From a checkpoint of a small mixture-of-experts model trained on Wikipedia.
Size: width 96, vocabulary 8192, 20.4M parameters.
Experts: 64 experts in each of 12 layers, 64 SwiGLU neurons an expert, 2 picks a token, a softmax router, 8 empty slots to pick.
Training: a variant of SOAP for the experts, 408M tokens, 3109 steps.
Below are experts of layer 8 (counted from 0) of a mixture-of-experts language model. Rows are named router (the router's row for the expert), gate (a neuron's input weights, with its number), up (a neuron's input weights, with its number), down (a neuron's output weights, with its number) and show model dimensions 0-95. Each number is 128 + 32 x the weight over its row's rms, rounded and kept within 0 to 255. Numbers have three digits each.
After each expert's rows: a language model's description of what the expert responds to; "gets" lists some tokens that make up at least twice as much of what it gets as of all text. This comes from a sample of Wikipedia text that the model never trained on. Tokens count by the router's weight.

# expert 36
router:179169161091153073115082135153138119111155178117162123101182121071151162053185093125170130098203092147124150122155144116134142069130100109136123154106111101159165157164133149153138159152123102094095185085095135194127100146077102161119095091133203106145096145131163122110141086110118167157
gate0:143126131059076083098109121132090077141134110133088124136142121155094119161185098170128132122102113142094110128133175140124160132119096136119100092160111091184118128032119105186099065108141148104106147132193188209140137141077139108113072078132106133157151140134111069154118107151107134193
up0:162054133152195161110128095108098152148186162143190123092146106103136142122115149123113146085183227173133123095088127083123125159129169141119129156153147133087105139188130163089054187097132079120161149147086126081103168092158140094134111132125104139097088163165156150110151154127132156128
down0:111146135098104160101122096106122134107160126108075125133145186106157109086131059067123152206105112181101105178098139113178124145123147113136082168140074066154083082185137140078135144139114112137151172094136140087149131149131131120165142075164209055122134086153145136093115091088151143132
gate1:156139139118108127112150190175154126125186171135156166166135152159165152096192095106146117139151107092049096123138118105154141077157142140108127133144144138156152179146119124166187145069160142188132188129077094158076129153172119092060165145100156092154146106129083160092093146161103078136
up1:128130110162159125067133153108201156147154113112144134146153158151135075158098178206093111077107112145142073132120115104158163081136091067132117170135120099121099099115168158209144157107168120192120115185112100120185120131146100074097150118125081087146120167161131146159116140060135137161
down1:097137115118171129083134094100105146107181175084155114127149137147126140168137096168159185178128082095105098106123120180098112122114120121158184126148147133095123161143210143126108082115048102092128135150152108131088111172096134083159155125086055152115154140143147159222150160168119075115
gate2:145120156122128092137197118158215128176124108123086144117170197117066153148116176125095156161130185130138069127152114193140215135130129122102118112115161113128139128113077079144129114122117097137082091147191169129111145111173174130136072138170078085111123100146124109132085127081108159129
up2:192104127096179162175197108106206114154162102121121114107190166116093147112089146095138195126114183062108134121156167144123146120117099195128087112139132046082139147140091073133133138139137091092111100171176155132107134154186129171119096158106113073116128127101127101122097129109140123122
down2:099117061098112145198160117130142178068144115172158054128157141124165138090109148102135124150113109119111130108127149166113205065183119100096115120137105129159142091139120156143124152120109077123104138166171184125108114081072182099113124118084160123102112146087041081100116089100119118166
It responds to: Name-internal pieces
gets: "s", "y", "er", "es", "as", "man"

# expert 25
router:099123109096061075131168104151140105089182132096157079141154155082125197114127150193080156142169146114134075124133170085164154156109147135068133104077198177150141127114139164156060098128160120177098126110095116135109128148114081122121164096108135172150098132133176150161144161165120083095
gate0:096158060087120140106197118113106102175115089121179144162105077141139138169117144193109103152137094128117130095146135078077085128118142103084117109088086108138109153161111163112159082174152139120166094103142189187095062088115141135194137088191139159159123130062106146100123122132104140126
up0:113109127139094208123128156157120160180119094119082129185153131165115170127120112087175131111150146130109132189126084209148125140146129151086095125139180178160110102110139127060130211101144151134107106102157095179105092144174097118198164089115136130144136203116135114094132150089151126089
down0:108105187093148152156156127118128106098140135118177182151098214160158178098143143112065061125133106138103133082142095165102099146103096131107129123082152123118124176109114167119125213094174161096173129154121139119122115091091174162165176162122101146191104161146166095101123105148130073090
gate1:093126117079109009101157175129124110125114111120084106119052147128130081114145147166119111102116166140151117202085043077157171121124122113115139177131170179145109145106134093132122153088120145117105135133150077107164101091097135138145129163100078181126162101184097146158152144091148115126
up1:125103082120159196151192103138121165060147121105124131148167152194124142165129075082132172092117132149137158108149148168084146123107157096128096098124118110068128165095088139175150061153127121203179160151121193202114149137140164104145122130133176066139131134097148134117120155136137166160
down1:161169129066093146094157134159192159101128084131081129124141166141170115148170165102096238102110138173108124150091070107130106107195157122152142166124138149121089138159129161117121177109112137108090133053144183108123139111118121089119143104135086146180139148142118137181092092072078132129
gate2:104078118141102165142148059137106077098115089138124156135112111123173143192088157113086086160153135096129120143091160157095146091084113111176119154210175114128102119100127169104107158197142055151100158128126142103118168169097116111140172110066093155108190133101134111079158107156174111099
up2:142169120170154129088105181081146167164160126113167133095138169094076097090113067143150177102084125138076150132121090085153124138200130137064147060075128090143157133176148133128187101102113149095173107111149140140114127096149114178122115195116144087139089118153141121137121199129095113171
down2:062147181117108167128140094099162068096164103136146124113093186138107092102147106157170141117126197100066173113151162095118116127101121113082145084160174113124120137125146139132153167072092129111094076118098105146149158119138104136131123092212137237122126163123116146054133143142135100122
It responds to: Table score digits
gets: "1", "2", "0", "3", "4", "6"

# expert 56
router:085143152110213159126171113145157106127115066093153112035136118136118179158122108110057085140121124139103107138139129128116144109122183169097151145126191123114096084104132165107101107188164149142085099160077128128137088130110154089090077151136131199152096129108159117160167163091151091170
gate0:093108155085133108169109161134136150148113120126095135126142133132119080175098116211091117128095108110161138069114153055183152076127133166099161157152079073097188143102100111088106180136165118136111145123116153087111159090139162100125103090081177120145061161179116158152110086099149089078
up0:141155125153060163075108154112122144137114096133135126163100137207183060146114134142052134162136118138151180131121134088151137187133135131134145099108143145081071144132163130131074153053134124117122089103124139126064121102091162096124091100104147179029119157144153146131114110078153112167
down0:161077102155185113097117145130123137169086113124119117114096139193162111138072144150114143148100134110153166122079090143147156108109145132163141092188121148197112107092141050154099170174122152142156135059128117107198109059168154066118136171139151093118095167143116083164088090096108136121
gate1:117105114154155174129117112133147112214181191148160062112090111127154140128142151103136129093175128142122119075163141077098113148121097127176133162193137104164144120185131145067143123102132187117155087098151177133098102145185122126111101089105118178129147138067148104042154123109089096153
up1:117135087130153067190162152108144147122144074095112121130133139113123125143131156139121094138068056144114111171088088154160082091089093129075128081170148173117088121124157082183141111180160060140141123105086091150110194078145136095131134159177175097092093146149103155167092162138096143149
down1:101137143097111167151143075124143136122111120108124151160158154221110130140140082182105087078143100098119130172106163111147183067121101081095135101088160132128164139114162155124158114119131089140131193207124172123120148151144062149162134078098084132169123195100154089116135109163099187104
gate2:135132147102111132108130119115121073073133106133142084126163099165163089114114111055142116136129105103118167118079114185138096070122146129098093131163176118091117180047119147090136111128116172128096191116083074138125124149130137094132140143090169103110049177175208147139140103147073134174
up2:144097137156168113123126106132195169176128190118114196132110140108110152143122177173094167134128133144158101157193154097152170208140100135133176106093087147155113120201154116159133161119167111126179071120190156127097120109128114154119102135121110102171192107107057087100106148142163109108
down2:154131136144135136197115158148120123100181100165099110159150163138090091204111166090150188089095173107168117136111135173180150133166098142149125158138141123072127116149188089096080101160120084105138123074114181130139130168145187111156153115158111129157103087181122092039123151160148125150
It responds to: Infobox field colons
gets: ":", ".", " by", "°", "′", "″"

# expert 32
router:104118112114080063131137139166117098146164087153153097121160198102137075112142166151090090105124127116111153142143140152140163129121168158183172159129132186090074142179088126169102141120138088096124214163174144079131115144096111130183163100159164170133064107159111109113107129102190169110
gate0:147139108088145084135095146160173148150118145196132117195100115120126141165184106189073186166145082110082087094121068133093115072096137121145102155177112136066131160162084170122071088151179103091141113114099110135174148147154096132109081106110126108103152113157162150149127141099188114113
up0:186147155136088153116130181043136106136168132050113142165055177169096128066142155147162141134095196119155129133147164150115128112132190180119090095161119149102185101114137150077156102161138106095124118101118141125087076130106102169150159138091156161132103099158114135162115101124120063118
down0:172111107130146114118079119153144126113112227114060084126160153151132146148163106118095098123142146145127150131175086091171139123070132052103078135106099160152085125173112148104083096171124136108111135107146101122127175096191116168108084173171104150164173063127145139126170157117169171098
gate1:125142145132139087149098212131101118173142080126117154119107129138120087171127124099156143133112190152130175181188125096130136142131145134077142075092128112135076112169180087133142199110188155065129135096161142127097194118078159124167145132118135111147082120154110045080157097115160107105
up1:067177105150129067146097204146097168210102140152085188102183111109101093088148130109171141141129161104165131153138089074106110128152115090155112103107105105151094144177127099156109115114157162127137152132176160104144187081123139135168156164143145118108106106129155058097175145077169115138
down1:119084153115149099143113090221118126096099110117198092098124163159118107199003118084120090150103172098111112141119107154123105129101175189147155105152124123140129159142084139120145100119115104130123095093109114147133109108140098091109118090083155125108100056119148164099053145141132128107
gate2:105065035118111135147103139093117204176137125123060130125152175118121148084070082147131097120117159128123111136173163120119105102164106086148065131152116155186113071164120145153099146179154130096138149099138109086105099131131136079102117088114160116136133077135083102184140096108124063168
up2:122167052090154123155106141142103168086104114119072136116083132123048166122174120138094066119130090141137127113087110121165173141139101101119132131072168193135132110160099140172142119114147143165117220126100125111168091144089097122117167095115129153133148072100125059158152074066138104132
down2:092083175128023137102113161127112126136204172158105173193089116166173124147094078192135158110133176084152135087173111115149170117151159148163116126106103153104153086108139137156140140137121097150108145085057085128079175163118143177102087171155109136100119123148135106129141121121141090135
It responds to: Title-initial words
gets: " The", " Me", " A", " \"", " My", " Go"

# expert 59
router:172122100164133065098144133121157118119142076144142108150159118150095163105126255099171093087124144108107143098120170090100107127152125124134105126132156144128142193185108124152097150155099091133099159081089124118110133153191108104106160058120121064136125113122147154114172155120128088169
gate0:172146123111082105116158129118109102122139138122146150131099129143167191156198149106115188199128131069145058086145145061105088087105170194101151114131143102109093109125119157131121095110163101074080116147117119120160158187113076108100153178090119071180145144133135140123067113101107111165
up0:116148112119143148169099076137135087159121133109088134103142096113184097088061098163160078102165142101124176224084145173109167137143117064162140118126129166168112133164145141172145179143084187177170143122130152057105115075170160167088118108142159120124110153080121119118169113123117115129
down0:131141150096183204105088160140124077166113156099089101136090165170108116127129125138093072049127153086080206085160138117173143108175143161117133087111131093082112108130132129100102123111151128172125137153113221108184197114105138123150134096078101134125165165151155099145112120127135119097
gate1:089187141081132147165131099071136119104087127106121103114138157137128122140195128138140117098241085115159113142076115110121114071112149120084108092126124094157175145095172102079108142167031127068083131110152109126124147149140143158106125140164152107187109149174084088163140118100145111113
up1:098165141098188176118132090108175132128092108108114088091130164113119125131177114196137161109103111124125114169125110116137128148182099151129116137062148096118120196177159128105103184133094153044089115108112189113092148149123070148127149115157140125236114106117111106129149105066113147163
down1:160112185144120115096112129086161183116185140166059119134075087116143123093130096126157109138166143110094045078138123194153148112106100117153152122131122169101138091100132178167150117132129131118175108081192130057134136166089089136077116135093138096148153115085153161145218125133120145138
gate2:131137184161115117155189131100136096108106144120122104157113191145145121145082147196091119150106081118102142079226118131175085112164191149107129077139109103096181120121116133129176149151124182111101126161144177144091154207094165100115140118148100149106091140130149144072086172141172132117
up2:143081133091135159097083154191101154072116172165116152122098102123158121106181168093105099122113151088101105190117147148161173170122077081103095109114131123106124110202120119108139191131166184149109100101102121119136154096101101126114117123137125149078141212115059164154154151126146055154
down2:074149107122105155115127157073123159183139127122087100058114129102140177210136127129136179132099097056078089104158094115096055085158170147131085073158120120116164096141171080164167162133126164106131133123109123125132146148111133174141090147110180135095129106099127172094169140178114154085
It responds to: Determiners and articles
gets: " the", " The", " a", "The", " its", " this"

# expert 31
router:126116131111119113106165103114142087143129147081165086160151081082149128140135122088178132139081101148140151158199121116085129149175171170132148133163107096155190107114104133085126072132186105122189166152128071154106084115111087183110173142156096117104137170171044158117172131137158075106
gate0:177115147129188088077153141111128112103122093139164129108055099061092093125107134106187081119049109175155087149143141128129178083182082128117120159113148162118096123138150128131147115106114125060155111097110196152181153160120149154083150088159092123070123154148146111116101074092134121150
up0:086054185126126111045134119184130144142178145143128101122073174086100108107132077184114161112116138163112128134139153110106125159113130148184061129083122094123168142180163131175114139127076162081136182103176145111146064128120127129073103131100136110141126189132164130121133108123114122202
down0:171154095101110078160153127097147179141143117081118138155171166127139126093174149158100132175077043178196140143070121115121129129121106207167139164131128102133128174126148094109131108164171139134103135176168122171172185132139138073113096089084159163080147165130173124088150117105156120146
gate1:079107172127134152115090127054124137167146124106103149135148089144104182109165148156092197093111177115127089055141079130102118115124096150125115107144136120140180065098117099154136088059169160167132114165118075080115157155128101140096120162123091103144108125195134044123171160108120155103
up1:049153163127155145175095167104176138109121088152149113154119120156084111146101126139091114132077105133084184092159174147166137197116141098055142120117148166119114155139135127122084144159162074138115099072168130110061132104129106156162150121169144128120149143083131032156152153135178146080
down1:174129169131111162139137144151138057123112130185121098135129173168149129147138097137071117139159105117105073160171106110191177088134123150138119120092083135203106092104114151160122182086092153121132141042180205129115121108147137105130131124130092085135118145126093072111123071160071108085
gate2:142139093173151124123080175181091071127120129111122146123093152139075174161121113063088156111183138073143109152068129112180076093135111084151151103108128133115145103141204146092145118172141108128146129109110071139109080068162144164145099171112063155112108101182127138127119130135053125096
up2:110164110098141104155118133127113175111148120127097114053119125115141170090140115131112160101107146137055192115160169166119135099128124072072117131199099093139131136132081145163155156133137114140196152185068141072085149134156088126111116118178188117086170111166067099081131092110167116156
down2:126121194113109080113144161149053163073160144154111151051124171102129167176106068126047154149119161109110132128099157130129100121144097074172075147139151154167136132159141109143144038116132172094152063126124117159117134181135130131159103156144106158110138084160157161157108122073138117127
It responds to: Ordinals and year digits
gets: "th", "9", "7", "rd", "8", "nd"

# expert 13
router:098052127093132104109117139090153149150091093145175126105173108148112081169108071127186140075173110145149159078132137146150123059183114094147137159092158125142182153155102131176157077156120141090162105086131093096121127106173092076160099074156111115129164172131148117117157184159099152167
gate0:127111152086153149170114056133146125113139100125087133092107134145133108073136103139147129116112102188141172131078089182112139146128138151190088195122151110099123107187104103072061049119091184130121115114133163148149134132144134096135100061116149217146131121176126140116141138135074093170
up0:183169113098191123119110124136135098136073064185128170139142170138123122126099166151150140105109116111100134093091193188143175080090152127097106131095114159133133104095119029123128084103070147150131151124157140152166079137086122165105124090121163120158127169145120085127114155148072089193
down0:106083189172119121132095136130123101176143119120102128079089100156181137119146075087077119133143189135157149133119136170138144145098181156119124115177079164139162175110066177140080103209142189099104156119181110104160119139122165095113116069138108138180108145165108120145101184115169104108
gate1:098164123065142136180072135106158146137112121107105100145129177085160114180136126087174166139128152099192091128097128162128193077139124125114076081103131121132141081116117164094133129112119164136146116103135114150050108120075138076124091188106102095169138164126167113123079088088092174195
up1:171115090154175142144131130171116148148074197134116120150139105113128101098120104074146125102131162169100110043135134181128192157191132097102149151114148136110112140169083165073102152160122139110172135167175167116160150143084121093139131109128096180076119061203164135109123148131147079098
down1:124115155162086174180132091101118108141155120128142085080170172121176152148184088167067165123160144119095177124103126131125130143085108145106129064123169151180156138088176145138097092191094128131139125147075136162148084121085180164086055105134110159169171134127159137103149111125084099178
gate2:130135136105150069126126142115190089121120102196082161129118162172106104125117040130132153099133130181150174094098110164141085147143072154156084108108091134131147103160138107090114142170156142165121075171143158063124143061092123116137066140167167142130118188102161119106164181119097146088
up2:150179083142134203166095145113088132138093205127094146151136170080117119130120156155087145144114129173150126111087143138119177058142096178096159122103117168061115172128157109142108130152088164131120153148208084156106165139195136187128104099113143110156144108163093146163065143131135124095
down2:109151133150103084163137097125109157063147146105083088164129070130160132170114123091099116160103112092115122105161161104143206136081146089158096171128135184151130185075059161136150126179118097172100106207096174146103170152101134104100106149083110081124115145087094140151119115142182112117
It responds to: Plural and possessive endings
gets: "s", "'", "ation", "ism", "y", " film"

# expert 40
router:148150112136148066135130143134153111115111077178154120168100081136138090095133195134174068096155163125127101074097179120083109106114079101139165160116111150110109164148063128152098083161163161135160186160078157110127120095174135155085180092126110060126147167154161122088147180131135096161
gate0:119086116131137114107135113160139191153104107125127115154146121169132147168131131118128115111137202216060085060122077103104156107124128104060151100111204102079115111082125121105107109153129125198174133061120151086086123151152060115149105158093062136135164116110110118133150137106132103127
up0:075140129126081195145114114130147172142125161178170153159168165161166120089157159119118117083151097163099168076145108161154114147153136131105132061140151117121112029123145098132135076146081120123196136133136107125139185117155063113087113097098092113152120145131126081148131154119221128158
down0:173149152094114182135157041132102108105130176132155082076142158157089149114129129106104143166134076122098097169104200115163122124126157083108105080055141132149151171127116137145077159150084132105091160142113099115103176156136117115068156107056147185151096132169073141128137146120135085157
gate1:122048165155058172164171118151154077141086114078134110154100132143069075141136128136158189129102123165093144137132146130138151106094124142144146178082134130088113122093131107112136128127086160139130128160090142134152043154179129163124102119138117158049071129114099111192068116078148162117
up1:152047162117038110091147109111124155106108093111140096132077113139124145130122119124175173125103133127143105127137160152090106138108163113140126141082125117150137136144153131164127191176082109132099069150104141191097081092097163123124130117085069159095178147108099199213098167162120164102
down1:116131107102164151053135131157177064146058098094193110127156152139129106088166217160146119126173091111129149156094034125095083100146113168128121069108110106122108099105148130134066190161140128109102149143135148146147203164136127147132105145140147121130137121070134134134133148169152134098
gate2:158123112101154126183100158161183091117111175123208124087141143101132142099165130150128165117085141122112163141170137131091120130147149155140176145123174113162078082162150088119065125114160137104106148077160183108105091099121124254124091114110099097161162110115155124107108120089100180159
up2:129192124131150109135163084130093136107081084084076133141122052128147102108165097092155141141134127073108143096081135134095065129061146154137102096084131084114150127159166136143170124132100086121118081156095157140148135130124165060178116134230115134075119092136092125116139173140124144184
down2:124168073127146112106184113184090079099176118116186120100072153160111118161140067159156103157114160139181137152140151092135103054115145158129081159149125133104083195083161119129105114150117113115164147106143083155179134063207148120123111165066142119112137130107108120085131160179126126116
It responds to: Determiners
gets: " the", " a", " an", " The", " his", "The"

# expert 52
router:175126170153105095095095095165097121111109122067138096088128082077214110156118078122142187165118148098159155116151157139122121184125198076140170140060109130089092096181115182131165077125169123133092119114095088123139150117113125121090129152088115121150153167170134084135150136099123149182
gate0:123127093075096099167110074116090108101134060166084182067160112129183091080115115057110150140087161097124139127129121149093103133138105089102078160146143121141081109167091166109121077145105137162097143107135116165139136120126093123136192156146110122129189064200063138106132145115137156161
up0:152104127138166142115129189115166161179130163093121091185107104102121106165101132176136108141127145170150092173088157138137175164072066152127123110093112115134190120112148102112118193132099125108118129103103083113079130094177171118142138130131144215118149224125173095167155106138135118066
down0:175148144117174135195107116119148164119129187165158128099126174105141169090168137186116099135078129146120103148107110126098126117161089169147102114164191165175088130064127069124140063081189133137154126145072089056107129150150119135143134136102183095090113168095114147065131112138146131157
gate1:116107106114146103090143112137063119095087089173079151142149109165126161099093120137098135145124128135176158119113135136103151078113083128110080099112129114077120147106125119176153143120185081110187162146121107111153135124132107174093195175115116048103175103196198124105173076168166077125
up1:106078112103099135158112163086187079154100133166116134142167153114162118075168136080146156129207090164082113135134058103147101082096104156172135144172108110144163145150101167111142120141118148143158170100155095144057117176118114181131099157127140146164096148142068139094163168057162122115
down1:128089061139197167091161141130130145152092128163148088145089074186105130173149182092126117146147129163154114181074149149070139097072082149145101095108080161123092120152126161105105134147096179120096180123132131105132095120143108145166143193123168164110085170143092097104161164117128091180
gate2:111107134133136148110171151135111174153086121106126132127077170112091156094141049129120106120119141119105142074122152064135162098150131126163148116111154143107110074154125140096109146063131130083073124105122147174128177097128096134093126108091134129136034113113166178118146143231199064122
up2:120145160093142075125127129104183144152156158074144123091086146140151125161099057127123119162081086150113089125122106121159085163079181128166145159145108176103134171106121097088096160114150191164066106118159142161154175121143125141106103094124158100129070089128140131087129101185175075205
down2:077141117103112163073132130127176187163060087159154119170155120102116147124134088083152152105085094130108117100084107100105159120150133100134071159118154112106082130115142035141100125131149187145106126128151094158170115105089131088104131119088150180217145142166147143100145181167111141186
It responds to: Word-final pieces
gets: "s", "t", "th", "in", "e", "k"

# expert 63
router:104161204077164113147145125100208095137114158137084128118167082119152136132139113190142154153172168078160123133169094122138121123090134122141129104140173115067114092117125125124132090142119077069183082158135134127110094136098082138068093166169118160088031142167135151123121151146122086157
gate0:119114196075074194119129145141099152153145106118066107111149094155102138156125143110167103116226153141097143050160122126136114099143150142111147085082138123144129150128089179152101165154067101123104112059058157151079107093129133129153110159148164155117106171081112106122167098133098095132
up0:086159106192207101126099159117143116124099131126211159133140115091121114082136163129103185129010127165104140120134149118123108161107121125147091159174099150126160119158112061124172094143147142134097159161147117133195150199101188130083128159100077119142132112125155143127108165141116132148
down0:066100081151119174125112160159137105129163135150113180128131125149143153177162157096134087183186077127204099160137149103134100108123186122151136087091111145107119124089111104142148120130119107119141064078129165159109113053074136102214085079153148132113072164100126101109121116125182106113
gate1:149102133139117110107129154156136132180163095145193118155100103098070130143166113139092161117170124173155197164137131130196136165071119120100079138109110117138127076137094158157082163131149064094098123135157136136162101095088145158126102108094133125105185159194162101168074109173058146173
up1:115157133096139122138102099093106128094094153125101143099165156146179123116086133105190106112067137112098067110122142148039123117187130141174165132105157150111116190125130108087160096117142193154150135133071116117112156151158130101126155177159094145139076092061083105108174129090197130076
down1:116076104097098092101158132147130108132129098146143144091133166075120087122136072093083169099134155160073114098079137133145148201156148126138108092099109154192106144117127142155125178138068128157063091120101132147132131114135110108098154181074157207109152104140193137181106115116097184071
gate2:091102127107130132124111114155140110114181126188210130144143133120163097124184090111126143123207124158151123147120143144128132099146099199115086099112189101147119155129113161113172138099187060082088087139106111181128169160159124074130107103079086123099118102126135139109131147104046200113
up2:100109159106148154099131171109189112092167120133142115117130125160149099145121065143146176100167177166095120087141158077111142065101191177125142181088181114143093129120175178146126125117160106138121116122064121169096122126110132132075161155110060165092112126182107111170129115072121205133
down2:157141113157100113133109090142104166180174152071142130118107127139180082130111149173102145148146099130111153187097156181091135079107115086115110078061111115105140121094071167158110105153132158114154078104111147143146134172149099116070159047112121124162154173062129133121187165093092165171
It responds to: Year and number digits
gets: "0", "5", "6", "8", "3", "4"

# expert 60
router:087053161148151175088156099138125135130093119116180148106121121134135127164102149096065143117108153116103184152164090174119132115130169120110151076143101120160121117132053151115139114079132080155087093131139152152105134142157182136195139098088068163110151106068045206114138122152147120115
gate0:126141120106073123060109134118093146152126142221104146106112110043113110160116108117153177136058109111079036118102091156128127109160144153090141127143134161161118081122084110092134077177145083133099168119122079107142142123132111093122089128168142121071099157090122113116163156188101104151
up0:145119126133084157047104113083085100103100149153091127132133117089150131152149138142130132174176105109101081177084133114145157150137127150098149146128209102145126104145066106079101126152145108139150215126102070120124153105191134069114084104144132140072109138113118124188135110196108057117
down0:146086083111142132142083131096140145127131192126144151124111156123101108119124138114149099145186179097091131092080158139117058128160220119073178064086092118135131109160083128117115125098095191075122063175166116111129131177144111110105141129171160137095103150076128132199113164115139121096
gate1:119160154113081089157063147113125085085159132114132128134136145096145129094140133114136131103125164146122182126151068201067207140136133102026124076170125151135145143085113135152098159105165106067134126128113094109156184070158124157176132138099147159088126119107141081154116170143157145182
up1:105119116087115125145113179070110112050100114091158107121149166098179160091122147118105096144135095100136142091116083218114194140133142130062153107186102097159134109126109118202108126124119145121180160210133129123139176120178119126151158137115125159059093089172123085108098135144117127137
down1:138182123116152165126121095146139170153075060177142136101092114123142137178175162113141136143056125146141139123090140094086076136115160079164181124157116081125108079152187135127168121127083164149066138119097106118091120133106159116076157059104079084120076099114145146095092156129174087101
gate2:176084116122098072152116136114119168126110102171136173162127143179162098177135114179101108110077153147106151151104094062169112121087099143130124117149109063115076098080144126117097168109156139093098193123105143122152181126133074181131158088133134178159124076109137115193137064168146145173
up2:195154151136082095168162123098187132086119117070174109150130183115115179121133124106166133108080160128106151165141118150129104056040143130147080131129081094109146102119151132071168143154132160139100093151099160123108160085092101123137103101091174142147146124105118125187190131193105124172
down2:154133176101113120132145146155129128113121145147209135142112197112129119141082189112176146125041119153136083111147103141176157149107129166169134178104120156159139097183210145118168138123101098162097132160165089152129151151141134112060128122127112154151145062064129146105058125157171100138
It responds to: Separating punctuation
gets: ":", "-", ".", "–", " –", "/"

# expert 47
router:132115097103111147115123062081102116130139087119072115117183125164189132134083182184082135123069057128158099194159170165094111157119162094139135138097090119167105103107149108142157128132152180115144129170117123119126094130107085164103175152174140167146173184115092155128115089130069170093
gate0:165103169126166092127097128136062151141159095174113084124153137097137127165216057170126105150170087128102131134117114181121188130099146174075117104093093097143101159128131149089099142115106182162137143100175113111111125098152121085110133183123160181141117100117112151141107072118044172105
up0:129088189121111117150071087138159156128131109124091056112187111111127117156159090143119114097139124069094114080116124108081141114126106193084158141123160136172133146117139132119105172161118174201100177112149052082133150141155104138130208151114128156149116072090148145166071115104073133137
down0:131119100117167161082168089141131149145103130148154180112193159158111154108116165184048091099139138128104097117117156091088129132104153126160160146105144102116136110097099074150177148096085172128193122097167125121156116093145169082094116177145155139120126181186169071076118091081120145184
gate1:086189125149105121122142138137138121105148154108176128099167118122133143170176140154094143135155069164203134120080118128121116197140148102149134183116046089151118112146097068137135135170076073135140123021114087107144081164109122161098094101140141127118110121137181143136126130143150094058
up1:089129157094174075128118073099104150098137097079120135121100083096120129114117153136117135132077197129136102058146157126156114143149109137136139110109084085071155128084141147113139077087166131123060127139075187114121185178110097134127117222172170113111186085105109082131123165126128115109
down1:121123035153163176168128173137111123197103143133120157056078123144124105136141072068187131118198209160127127135112125126118142185105139143133114151124130160131171124139106143092117171159089130148151117122099159034134122117135148127125164115126110106077084119114076107141083138106078119115
gate2:118070116108122122115151173095138100134151130076147142126054114077073158086127148101145185134176163203134108169184131115158063084141160115064123161142154182137131068148124141126119131132188121099120145071109087156096122108104126136127172140075097118152146117111062087135142118187136150124
up2:118093183118148107137183152089152125111148125047140153114082077112127142109162112140156140152125154157138104171162076131147120074114140145048115155189167172116129136143163152143100169096164146119098142093086103150068134103070123161138172154082101086141132144139087081125154124175046158124
down2:100168119167100151129132128162163134120126101142228121176163071086124155166133174093174128152165131114126181122138128155111074101136137058143073079091146102195070146179112179142115086134160129129165133116188120075166133125138081121151150071147116131122087135142125117157170103150161140133
It responds to: Digits inside years
gets: "0", "9", "1", "2", "8", "7"

# expert 27
router:144118168192089142112183110129180167164138127142145093068165087193123146138179134170151164096084132162075110162170157149105108141141145092121097116118118140136122138088093154188072066133096124079146101131134112079122119142080142100114117132149063107154080156119161159161107201118107138080
gate0:182168120126194129130167152137126144200138133091126106178120121111140110125110117120140095207153115092161110087174138107108156118183141179114132116115154076054104108111080109140065162124144121172210167104113148160130151142109111155168102131126108145169089096076136169083181134154175098124
up0:074029126091083157160128120168123102122109106131140122161112112156092135108144169102156095156134129092159135186137110142111122121191073169109184098174145101122146146192067157072138079090117078153097158101138075124123144097140134185131079117128141175190154098144125158135130166106145107152
down0:129121119204150116054137092119110130125141155167128127082151144147065111141189165214134161107109155126142096116153083065081123101142140127135183155138138149117209100112127122129121159190172126205155154085129091165080150142152128142128154141166165085123129098140122139125161128201128113133
gate1:121146109164130083147145095104209106040152166187119120129128176099143220108165142127085118135106129137176108155139072121109089108099144099136155126082152093165063067135171135162124164119124174170158165140123131100157164111153110190087112110123131116138089149133151140122114123072084101137
up1:101116082162109070110150094118198140090113126147124125150131158127133211080185127134095120161099112110175115105123092147086080134108136081132107152083142074143047103146196103158093161121114183177119135130087133080129137117165098176103117091153118152213123133135142145116125137098089098104
down1:122126172140152111131132127088183121161144083114106126158106112165170090120148094117088111135153128111112008135153145125122175114112171075121104010119130136164120181152136131153094081134075186170211146136122109114172134153131124118140143136121104145146169160130148133148139148127151064112
gate2:108072073134182148135111173112099177121155096171160154165136151162124162140087114072094076104088195082118095180143115171096128129084138120111182118206084128123130091119142155101126100043101122141126109127142206143174108143130132106144194145144115124170148123133125173148135152132107161147
up2:119075085144125158148141126110137166160115154202164142148147124180113111126110083143130077081125125128141065150120077129120143164086137120170182099206073142104099091119141146093178052084138134124160095103174166116187106158128120143149186153150114084160155136093162192148139124121090141112
down2:137140087082140072083146140096124097102145111064140102106144164097129179032133184096085138113128152159194178159103169091144097127121137127099093107148142128130139127152178122130131088154139035096123159125120154169187157155124119102083187117087116113130149126095117094107136149125123199106
It responds to: Apostrophes, digits, units
gets: "'", "0", "5", "2", "°", "′"